Experts of a small language model: 24.2M parameters.
Below are experts of layer 7 (counted from 0) of a mixture-of-experts language model. Rows are named router (the router's row for the expert) and show model dimensions 0-255. Each number is 128 + 24 x the weight over its row's rms, rounded and kept within 0 to 255. Numbers have three digits each.
After each expert's rows: a language model's description of what the expert responds to; "mostly gets" lists some tokens that are sent to it at least half of the time. This comes from a sample of Wikipedia text that the model never trained on.

# expert 19
router:140146139081097131138135157181079118101129168157115108128142157121138072136103112173117120151114156123136075161103093098102140125129211135122108128135155131121134092152110132125111145127103140129129129120111117151181128116150125170086123120095141153122094132116116079095127166131133143110134141113126116103126133195135095140127139138111144119134133164149115126105118107141143128121103121142122087131155114104124112130136116110113147167115162125142099112094175139094087150122076171126101155114115107100128144104122083149122147083110112133110087171099156131138116138101105148100080128112063117110137115103120104129115115132122073091139148130118135134103137157118135150158128136125157088083157139088109131105103126131112158110112156140125083165135127127181121149117150082
Description: Demonym and place-name endings and proper nouns in sports and league contexts, e.g. Victor-ian Football League, Russia-n, American, United, New York.
mostly gets: " United", " American", " York", " New", " German", " South"

# expert 6
router:113158186082156110133137093128115134124132166106116127171164092124093124144125138129097149099077134156142108105108122147093127107128145101119128143109126096138096064113112137129097160124131096108112142127117144137135121146135129138126134150106130116126086127130135125116083119146136099103123175140117100125116105168174092128083130173127144131142100153106153126122135090115083105155129171131137105150143119122162130122085128103165169148171198146129098124122159138102133094094073107142125093149141109117139156084118139134107118048134111141121125145124119161107128157128161142129096122161065116153153110119140076108149129145147163141125142134116116149109107127092128139149121149159142135096170149109118143102115112129145132079116151111163120168145087154161095148131147114
Description: Articles and possessive determiners before a noun, such as the, a, an, his and their, as in drafted in the first round.
mostly gets: " his", " an", " a", " the", " German", " His"

# expert 20
router:143168138117127101100119133128137121163107082086113144128155130095136184127099140132114121190117121114123139139119142126135106090109166152143092185140150142179092136154117105087097119140108087079143171122123166120134129107166123153123107107133136158149117163121148147131130125150112147134100117080102141119125166148130114139105111159103123117163125151102117110126158146128084115145161173137140123133151099138110130094128134123143182130137134142109122104111144134123086140095062132167133133116164122144110166095107113146108125135059117156113127147126117182138138130129124147118111149098130106129119115111118075142119131140123148127149123150142167138096151091121139146123113142114132155129156118152088129091136111092106164202109102103120120193103128156154106125177101091
Description: Forms of be and has after a subject in definitions, such as the Kwarandji are, is derived, was, been.
mostly gets: " is", " was", " be", " were", " are", " He"

# expert 30
router:144167106102097120149121119155121091098105117116110086153134139114102105101099125141128088166154126134139108158114116124112172116125199111167117118099114143160108128091119148088118084146128093124118120091115126161115122130134117147098115119135106161116134085113128101128119180131170119106170131169105165132115174162112100131143169150083143108125150162102111147164179122121130100166120137118131110139157116141143133120115083072122110131124139105112092104087146168117110136125100141150116171106138090118115151124153125126164168113100162106119082139124161148130183156107101121111108165112113116099175104094124083169088122156099132115156092143109152126132121109104126136125101145121151141084122139120106114122114102119110149152132116109110117134140161137142167159096122084
Description: Nouns in sports and institution contexts, such as team, club, League and the er in Member, plus coordinate-marker characters after E.
mostly gets: " team", " University", " game", " School", " can", " club"

# expert 23
router:105154098119124143138096149171117109121109120123140126118114118100099118099132128137123117151100147135118135153081108102091133100112090154172114109114134136132107121129128128103145105106156123107137127150109133145126110139112111108099138163161116137132084096120159092134108113142121076131143153096120143121114100118149103103107172142107119146133138159136137090118109095100121047143096141122103099185164067070114183113118136128175124133143166135181137120144162129108096169084117105118135169092123083108092150127114120144142162095135141123134094089133133120163141087113125123125137121116143132165103126112129149143106100164146122120146113192137144158087107101132142131135177190122109103133184113101099123106121104111142127122105149122147112184157141136143113120116124099
Description: Word-initial pieces starting with consonants like P, C, B, Sp, plus inner pieces such as Est-ab-lished, O-pp-onent.
mostly gets: " P", " p", " C", " Po", " Ca", " b"

# expert 2
router:095135147077139125145128136117121102143113079133116088108142158123133111124131162135141070111152132198117140121123109166122115111162151166112113126135104100151099089144089104131102140142127119172146129151123182124138076123113103141087100131140135200149099142092158128110139121130165141095131153108095161135145152192141108119151131141139145142137072119125095102105132075106101131158132178155105128122155119109152113137154119113143118160132145198154134101112132139084121143110108135148146145115132124119096164099107113118099131145085127148142104186139124114138115176110141126127110126105102125113130158147111108167166151144119124155148124134127130129128171121134119159124144160118126136125127096058120142157158117101165146178126147119089088133133113141129120134136109097
Description: Prepositions, articles and past-tense endings in narrative prose, such as from, the, in, invad-ed, studi-ed.
mostly gets: " to", " the", " in", " on", " of", " from"

# expert 31
router:149143109132122160126145118088141134115095118111100105117140137114131137149075140124136124141128114159163112125120147129120115098174144130127092133115106096125085107099112094109127129130144119128113139181140135112122116143108120079127138145126127152146099098111144142114072161163176065110117141144141106097126174139134131145149132151134102142136093108109134144114140112114126058152108160121114114112160095105123115104148104127151142147141172136101110100134137177094163129105105169114114148069168142118127152054144144122115135101132140116134106118095117122160162159108109120113154117150115134086132119142123138158144118134127106108165098141151128128116170105064159125141100160104148068113133125102090122134113093066182130157149124131114084132094123134180135173121130115
Description: Commas, periods and semicolons closing a clause after dates or years, plus conjunctions like when, during, but, until.
mostly gets: " ==", " when", " during", " but", " until", " However"

# expert 1
router:096146136112112159114133151140120134121121115139132107131151106143115121090083133151156142127140113160090138062131137103092146108155129159112101116118112168146116162097123143110148102117126099106097134177088190166105131139113118106105132142158115130159151140125141134125113134167120115113157173108113108089159112143126125144143135135110124110185081117157120110109139110144106115127123131128118136157163125128137121132132113088100152146132128145119116132128126167077151103124116129149132175104155127169099156109069164098086149124093166081154119154106093140177117147160098105131124150109148138140115107164180074171117153130157138100112151126140090134142148128124109136183145118131157150092120154106093114121093102070122201149138105148130111119116120128146105129134120094
Description: Mid-word stem pieces and endings in scientific or descriptive prose, plus hedging and comparison words like not, such, more, well.
mostly gets: " not", " well", " such", " more", " other", " century"

# expert 29
router:138160178129168168142102146116111121120119130117126088150113058102082129088104149153130109179142094155147117126129152110110131114117123164124099140092053153141105132096131095105072132137130098144110119112103141113127113129158134132094141143129138104144098118120154106109083133114131065080116133116093159138132108150221155141085135125157098149149140102153139085136167124116107119154142147118117109172152101144113152142127142117135125155138164139129135132140156136129162146091110127119123132088136091121108160114146159106124153111111136163128149134106138107138166088147117124143124164130124111097108119124121114101124123149149119117115172145190159136115147079080139140143150166153089130146117133119082127132124114132145105156136113142160125132152127176134125168107141127
Description: Word-initial prefix pieces of verbs and nouns, such as re, inter, pre, dis, trans, ex, as in re-alized, inter-red.
mostly gets: " re", " Re", " pre", " inter", " dis", " trans"